Experts of a small language model.
Size: 10 layers, width 256, vocabulary 8192, 48.9M parameters.
Below are experts of layer 5 (counted from 0) of a mixture-of-experts language model. Rows are named router (the router's row for the expert), gate (a neuron's input weights, with its number), up (a neuron's input weights, with its number) and show model dimensions 0-255. Each number is 128 + 24 x the weight over its row's rms, rounded and kept within 0 to 255. Numbers have three digits each.
Before each expert's rows: a language model's description of what the expert responds to; "mostly gets" lists some tokens that are sent to it at least half of the time. This comes from a sample of Wikipedia text that the model never trained on.

# expert 57
It responds to: Sentence ends in sports. Sentence-ending periods, line breaks and table pipes in football season and club career text, plus pieces like og and ip.
mostly gets: "og", " Stat", " h", "ip", " where", " sm"
router:167151144165114121122148094105114129148135110161109125150131169126130124098113121137130150155155115107120125099129132156131131119101127120140136139109150127127118117103105127114120133114163169157095132135122147058156097136118182144109130125092128171103124094110102080130096132109123143142143129101146081114132115115131129093137108130195143135124105113126111153101176125123132094173136142106138085151158123115167121125124096146174096128097089105119149095161165124156105128122093139125140174085123118056125137105076155115140134156114120158127177157120180094155142158109112170082179125161151150128161144130114150131108131147147139150123133144151122103136062125154128149089150154141125101140120121094126099113137108145135160132155155095175118134118123099136126085123094098
gate1:132117127134064083106153111139136166122164152128155110095136159125115125131094138139142171151126144062111127116138126166151118151169114129143145149131114131081079109151163105128126120131134117150128137120113077095114143163129144160105140125178093115148138125151135096128129118115142133158135135168161139114167103125170130131111114137164153102132110147076107117127142093185111116181119146121161094115111083115154131100141108164137122104091106131136112097111142119116099142111162129142101121113137138148140111077145145147111180128106143057137124108132157098105099153127145141100122148137130144111138169087117133075096163114141142165117055133144115096134105136130105096131135144109152129176131100151096100153138120120104146116120115146144118122091125083153116126124094168
up1:125136103119121111126096150158110125127166118100146142112126072141142116074141118110149144124120110117098110136096162121127122188146122131136098113134163132130127142149125115121103143133105142111151170154101167102106094124130127102124135099102123133163081122080152168121159132112139141135162114146159108096164106058134118088141110108118102135126176139156114134112094159151141125139124172164158126067116128121126098118151149137126122195125150113130108110114180092118122160125134135119142175092137122104112149113135132149159099115103116128130171142139091126114150126098098125128126127121142136076108148127149174092117065135128133155125134139135165083154110130128129082121124150084163103134151100114146162119125121092109103107139074139133202116155141106118153123151087120
gate2:140133082148119109162137079138136116142134122154141150119110138110113159100109132135117134124145115148152101096041141150118142159146151117155141142096166125138146128159130138125124157096127097137098143113123111130104146107150138107127127143104110089101117117115132118138139114146108101105153124163172114104089143157135121130148120109187158104162104118142125130132165133101167116139112176105117098135117121108171136118134104158176125133120122099116115111108124056107129136190133129134148106170107176132100132130104180096085101200143106153162145135105114140145099136125110104130185127164136132133084125135150105140077144126113158145117108107132083056124114134120120141148146123138097074149103124118126101098141103128100150115151152083150115145136143114142130133152082119
up2:137133122094111095106122131088080118172164147131128080127119140123146167133168098125168156127130109115156118152117126145142105134137156147154147137120110129122078130119142126105129114090069099124130126152132144155115092128117134127156122096092096145101081147081121143112104125092143106126114121147087125128115114139144161146058150124118115097152149133079118119103136131100150111131116110140157127146148124139169156109128117104112135090111108143149120170090108154070111083137191153138139136138142098130124135116110129119117147128143159107183124135144113107144090131125140152113090107109134123074144093128130148135153125084087103147115074139148150140127161125135124104107141152132168157154115142107085095126095109089119200133120131135108169163113145121098123104187107112
gate3:137145178133156121077162145135121126111099174091161140097155117143126134129106139126087145101161104151106130123107132150141153153104118159149140102123110134149200128128088129129123097112165086133157155077150130143125130158141150127098142129145117133112138096079091143116103128119132121134096118099188133150122097158106121151190141110101124125112130119106125138133139167081166107116126144164135134138143094118097135121169161140129164133102104120097120130151095133123132138125100108118138092115139145154111089124128117116170113112088083170149127114151146129106091129133113131099193186111071121116102127086135137104124118147105144119128138077149096140173129143108155106118152102168125134170130122143142112123125118137123125158129103074148097124177079139120142097135105139
up3:145159106123214163118182154143133130140138103143162134125112098159124115098128104150101119129118126092099088088111129135132132121084166133131134127147147143103096108104195132142113117135124167153127136116134141104168210109156089121094132105108098138143128093075135119096147142104126085104134133140114097142161122139118131091133113062133123128131103154158137115156120185154110104101131084129130170111142132126103123159151069126142090173113120083096118158156116102114129091130109123079141119119125157103126132151137111158116117131120130128124155161130114144117128127139118176115155111101138169132145148110139121119073121135105124133140115121122140130121119139113134139081156092134121162111168129142129114134149104118126120183121118115138074122149139150137174096109131092
gate4:134143163100143094092167126123131095161140128139149083104096128124179131171158123128113127153126138064107111113104117138137127123150090103149095066146162132185136128128091169166126135114153111117134075119142140131156155124130174166093133145162121166143126132108165128119114155073156143158102137143145115128169148110170130162135133102149143083109126169133123103149096126117099110129133115121118112122122122086121130142141139150149098117158125130125133098114141164114106161132154130102139146132104129091121098143114147134127155139080131090099130145114139102137118146186073157115144117142098156154114111110077081152146112108061151158114090154118106147143102124162125152137133089176122134136130138127142119137140115099108129092113145131163120151159093118123141098090108130
up4:143119098116115135164167116117063115136133105079140126103108166122137132102124103091120107150121095132123153108120162110142108110138124151130137146128114113134132097157088128149115120099090102108147109130135112119124111142084108118178119118123136136119142098138169123147117155124145093122104111157159137133097142167158120163156131146113178183168138104103141120111169119145119099132175154120165117088139136131090137118174084156126142108160169062115132139099094112148149177146154092159122139131112142100102154189121169108127137195103118166143101144152124145126133114117164091127116135087152171165135140141160108129113142119131172167091128119143116168112126111171105133125089123146109149120109137124124076103161133153133133112162116108151132110138126153108129127122091115
gate5:182151170153127106120155120113112166159170086120136102093097120130150104149084126113114118115123126144135127144128108064115129149152127116130079159134129142145127107167126166120178121135157147135072133112148153140161112123106143079138138154120131118132115086133096158129115184108103187122120147171137181101151137129137131121122162158127138090120146130121132163109149148156130129192115158140127132136132106172147107103147093148115133079110087132130116100138128105137125177144152125111138131148103117133108106148122162132136145134099111117149149129147140109088127091159105102089130134142155125138149121129174142088098110128152101106089072122118122114161142108168099134141145144160139126139133130143121149190074121106122088115166108129126114151122157146136102089079127125
up5:137108061110169129103145142130151092104120117136112145122118095122131105123162146108154126068106111155134149149129104128116170121110158142147159133096142067136147113086150148138091134117117077092169129131143114125123128125163140116134121128159109133126117106061135132097140126161119117123122139125097129127094149130117117109192074126095133129134086118126128105145106142112120101117136114142124095169128130116138125159126123147118087135090124177133181107094118119117149090118133094136119074153163084123115175156104090092110137119090107169095142153148108126097081121145156136129092145104092066154130142124102137176137082112129098152172130102102128165104100133130134112100143138122136150136157114134151124138102121124142132177077128120136139147126133120117105103174128131
gate6:165168136169090122138072120104136123158144097121101137133157175163157136151111148123119148129147117086149089041167094154091138120123140124132109146129127133119165119163131112106166113173141125166143168080095143141184105124140171086120156127128154145148161086136140111119133121122133122124149135124189129125140132097147123131117119105113145112130140109124076126090112139111114131143156129158148154148129112148155137154134118117167083125140114120127133143147105151168121144119124094077134171142081120109125138110140121129123157089102168115119141127118134108098131131117119148098160144108190129113117174079148103110101133131098131142116109150161127132158117159107126143074106145141133122160111109120127133147120094154106174125125132124170116104111128116142134094139175070
up6:108165126142133136104143157103083151165141126092144093133107156125119118078116119142179136168112131104136103144133134160111141185123155112109065115153125143126115123134130120142122114119092115151127122106069137105136142157114118119144132146153105138122160127106153107130139132116124191120160139103135138117143108103109164131146129092124105134110123099111122148122092137142104101141143123144131127142132156131130150147132070135128130156107112077150091152151119148156147167117171140121114164160120148107133123117116183069151138144132079178119119139121173099090161126144113105082153133124115178141152137132127150105122108112085127122156142100147100096126087129215115154096138133145111102114113155145117097134178151161121110141132097137174098103122119100120114138177126171
gate7:132165109106086113114145130134115144179134106133115156110112138122115128060142130068116109137125147073165140162110105118102131154128149116164128142105142113122129153134119102127132146119135134101114128179102133114163119155153156127147135103117124161126125149095100105142144132189158148107134150115155096120168114146119150131102129121120133154112097133115082136127123087135095110127151115152163126156136129151160160091137120126150106143082156131090158093115152155148124129130121174096118135149105085086153136093144103131176119118061138129114122086075188073101123138132114122090114154076136162128161148122095133107143113138140146161151113165144125136133098093133122115063146165116134124120138119123149117106176109134112156098106151125167121129115092156123136133168114118
up7:138151117132114128139127133177146116115135138114084146115101148157128133128123156128122148165124123105146152130142132120175085153111106111104123125110143139117188158134114101101105115148163097084140133136121154152115113126132121149138123171147124127130145119105118102179151155188127134072108130082117109136124144109101150119126078125092137147107065131110111155135130131104119128096141144126144169138099106105080131135085085149149140137095150097134158099113122151157138124098127125042114117131136081166113190155171088122147142137091117141078118132132109053117108146105111148112160126112125118115129164114095136136135106110152133143101072141131127126171119134076160154108157107142136146147132171130141105119131110127137148144135140089145103158096121156117118135138159158
gate8:131139135107143085129157101093141142124124139136146117107159113110146118140127107124133186104087092099122126084123135116101104141170170135176127121117105140128128115145118144126141113117149158156157160110124142098153152155136167092112116126112109168095120083128120111118096113148142147126141111144180110125155160151139155138092103046137119097098151119124141106106131144133098106127099126158115091149149144137147117131166095133188109094114113099092139082100143117118143112107147108117128152159125149083137137087108163108168132138079098104105140139119144041136110101147121130078169121143137173164136141095116125130132117113115147145128114111127147156116134135108139150067130129105141166147097105144125143144149095155146125163160156084131100154126111126077133129138133148
up8:128092124130116113125158122128099167097112116051105090114178157134152139110127147121115133131102068083129198130106171095091120137166159125146087134157111159116147157106106128122147137164131129137151169105132126140138163152097115113119116128139135101119115120123128102128134143107156139141132129126187128158128136112100132125110184095169129092124141135149143086103101132089138132109142089116114125164121121083120162168152109171154131122116110125132163126125156091150139122167167058141133118169077129136112099096143193129147134107102126111108134162142168105120128123112126142112135138119166108141102141106122144086119104137129132160129158096125130111110164137096139157089129093120104170140110146169100128090156116115160161129122131109094122131121102133128124143121156127
gate9:108107115080115124147129110116119140152139143133097082133149149145150136093116138113150101134111111149159140131108154136124118103124106163111105063147112113107108122138121151120175097097132115140119136160152170113125149161121144096139116090149080110098145080134119143172128152050084135137130107080121125121112128140122086133134113125121130130130138132102127132127178092138132174158119130133128138138142111147155151146148138141191119128128110124146105104083148172111127150114162147112101118153180107130149122100082122128147080133080174119124112105153151098097123128118081164105199146121145116084179154153149148136110140136138100127130140200111122117123135154151112133153141115107112084121168096124161119127135115131118181107121097116138086105114123108125098121113111126
up9:127134081115152109161150140158097088116122107091061100083135132106110155138136157087093114082129179116118110106089148109148119118152128100124188112151119136151114113101131092125094119126112131117126095127123157117133111135133117175101169110105128119130116124095115117124169101079086160116136120083106160136168104122104148119091172138120127170098125119141147102152126107137131174149138085091151150123136107115136116099127138104089139116114104107113171154134104159164126133093136156173147130144129113096115134164150134129101117140138091155127135112084110117121150120156123125118114172128129102188092119132151159107125141119118128146153127132148102113149080106101155116127116082147151120116158143083114121136103117104067115163148164099144150128145148147140099153131163157
gate10:127168104137150134105133112124139157061179140120124153111113140120138125117115127127136121115127159121078136098080145087115137123139099104146086126143142136144142137162107109159086150110145152115140151096131116110125082160133163103128189132108140145166097083149112184141141158051129117161123101104167090149148178103115144114148131109079135110112117059121123154101107121111129129145138154137153109150141128128111120163125162103124139142138125130122131135108128140116133140112112172154135136087124122163138123104129128103161129081113158166168149138105108093121144135161126119146114114165139151169122120114178151171117126159168148140107115129128086141110117132142079120074108109109094126124146125144118157116142100104121125159165087078159162119113130127137143153160110140
up10:119132110130106177126145088124110092125138138116096138138121146131095137168153123089156123149128124164120093153162129112162113119157149128173117085116098134084151114112175122133133096085132164123139154157113106131109127096153132153119129130125140078159139081180143127123118150096134090140090121167148116093168124060140115123123121120089125115163136136095106144131110137141169098128157122130131169090087145128105117149174155133137161193110153147132095143163114099145147144072177133077122116101109155170134141111115148189117099127147147116172120120154104139133156150058079138135122116138169141124109123136128126184091146112127127151127135130127121133143158146151083120101148151119126149127128143125149131135125136142143165155114122120098114150110126111125126147114112099
gate11:112121169171116137141104099129101125123121157179098145088131157162151111111132121071091151143126141137083152140138120163102171139056132139156111083075172120136146128125128174139105116066153135123107146130130106133136137113112209163108135157114161116118138116146109131103142137093094124112102148090158113117123140113141172105108129154096141124138155142130136105127169120115100167204136124123158140113103120129162151119119112135137116110135155155108119104107133116123130135110099166123093174150163160139118182168129127097151108159142128109101092120136145125126125174122150129107130138138118097147116152122161144160168143154120125138127106093118177113133089125159146120105122111123127148108129101127154145099171107102141139101139125122148127121146117192132148161125144150
up11:105125139126132173088155153144138167075137125106128058132127130115097123116106170111131092129097115139151152091157134115122147120147146132106175107157160134165124157112116121137144136174141132109124144112104088102106190152135084128146096147108118093135124152111132127139179146176095173124130102126150127178119156168104147098119085163150115139126172110143146145140111093095123144107094117117148126133160138146141135115120111154136105081150114137136143119142131124121102113122105075116155137119084115144188130073141119133180090140112135133099136131102101084142136087186138119164118126111144103128110108109127094122139124126187141117161163082110166108127138114147116101130127139134129130142117142138113094140102122156119135161087121156128158162111127141142140116173149135
gate12:108156128088120070107154141151147140100156145125135120084121103138145109141098091113059133127129125119117166162106122089162072153129139103112117086104132109113137118146108146120167092141106125142133127077135107094129111130114115141124104118144134133090066091115117121115143127136139164112143153105144072126155117113181127134161101104144149154129122133116170116154142117139115113141140110137161100173109132105140144168128119129157102106120124143115139127134090063087152153121140151140095137060107138141084140131097124110150094131112139136157096143103179156115122146134148140092137115130132128123079121124131118124113114112104123118106123164128091138118112153116126153087199166109114166133112112115154098086147089140149110177108112097119094129131102109117100178127135131
up12:125092114137120123045131143149145132217133134080148145146095134137102104112152143128121090146149109109141111158132158131120180158132138152084117152147117191141122121148099152130153122122109109132117128091103119092135127123161102133147130116129132150107146108097102147138105123139102142130098109092147120154099122151154103162120073133079091124128141119130145130099169112099122152108115150152115114184131153140143150139066137122122157150091087163132182094100092149135176149130124136117144175150100108165110144149142098118121167133114150113137125124110116109152108134133146124133110123083128157124154121151119140146136095114086109145129094120151083127111140137118119142137166165113123144133132134109118089090109078111145115087116137172137093104149129150139127120177161131
gate13:163106132132130178077141146117116156125143076154136121085148136147104126127104075103108156144165136098136090128204140083144152111139124110119145137110135154157094145131134131136141143132130159140121161115127151115154089164084119133157141129110136127158174092173121140129136161115132121139102139136147111075138124125157126097109129120084108132111092141089126162065175167124170130115107174130122124131100141125143155133101151128130090161143135142123095154151137092083147106112089135166134111105111155163154105103131105155114154137126126112137106150116122105105144131128159193106118121148161096143129123139173124137142136141128113130110147122147159119104107156127142164084124142187122146097150131146127145143174128106125112077087101168138129109131142104134105133095121090
up13:133088092114149087116115115113143193091112138089100132098142105154136146165138179110110112143120120152152148181122097105125139129139141129150115137152123128141151122089087123113137098125099166131145098125100083098159123137105125140106106172115118117135183154102147123109124125109130161110105128095129116145141127111132121134170099163122124164153140098095101151137133130156144139143082126118110153130118119118120105108128119188112144118092136167109114085106121164217106111123152187125116194108115122120066109135134156138137125119115143139109149121144157134144111138166131127143130151106153129110144160153101078165119124104129127105108106123133132141142133137100155138073107118132116129143139106139101120118108149116108119211140139125133149106075068105127128138153123133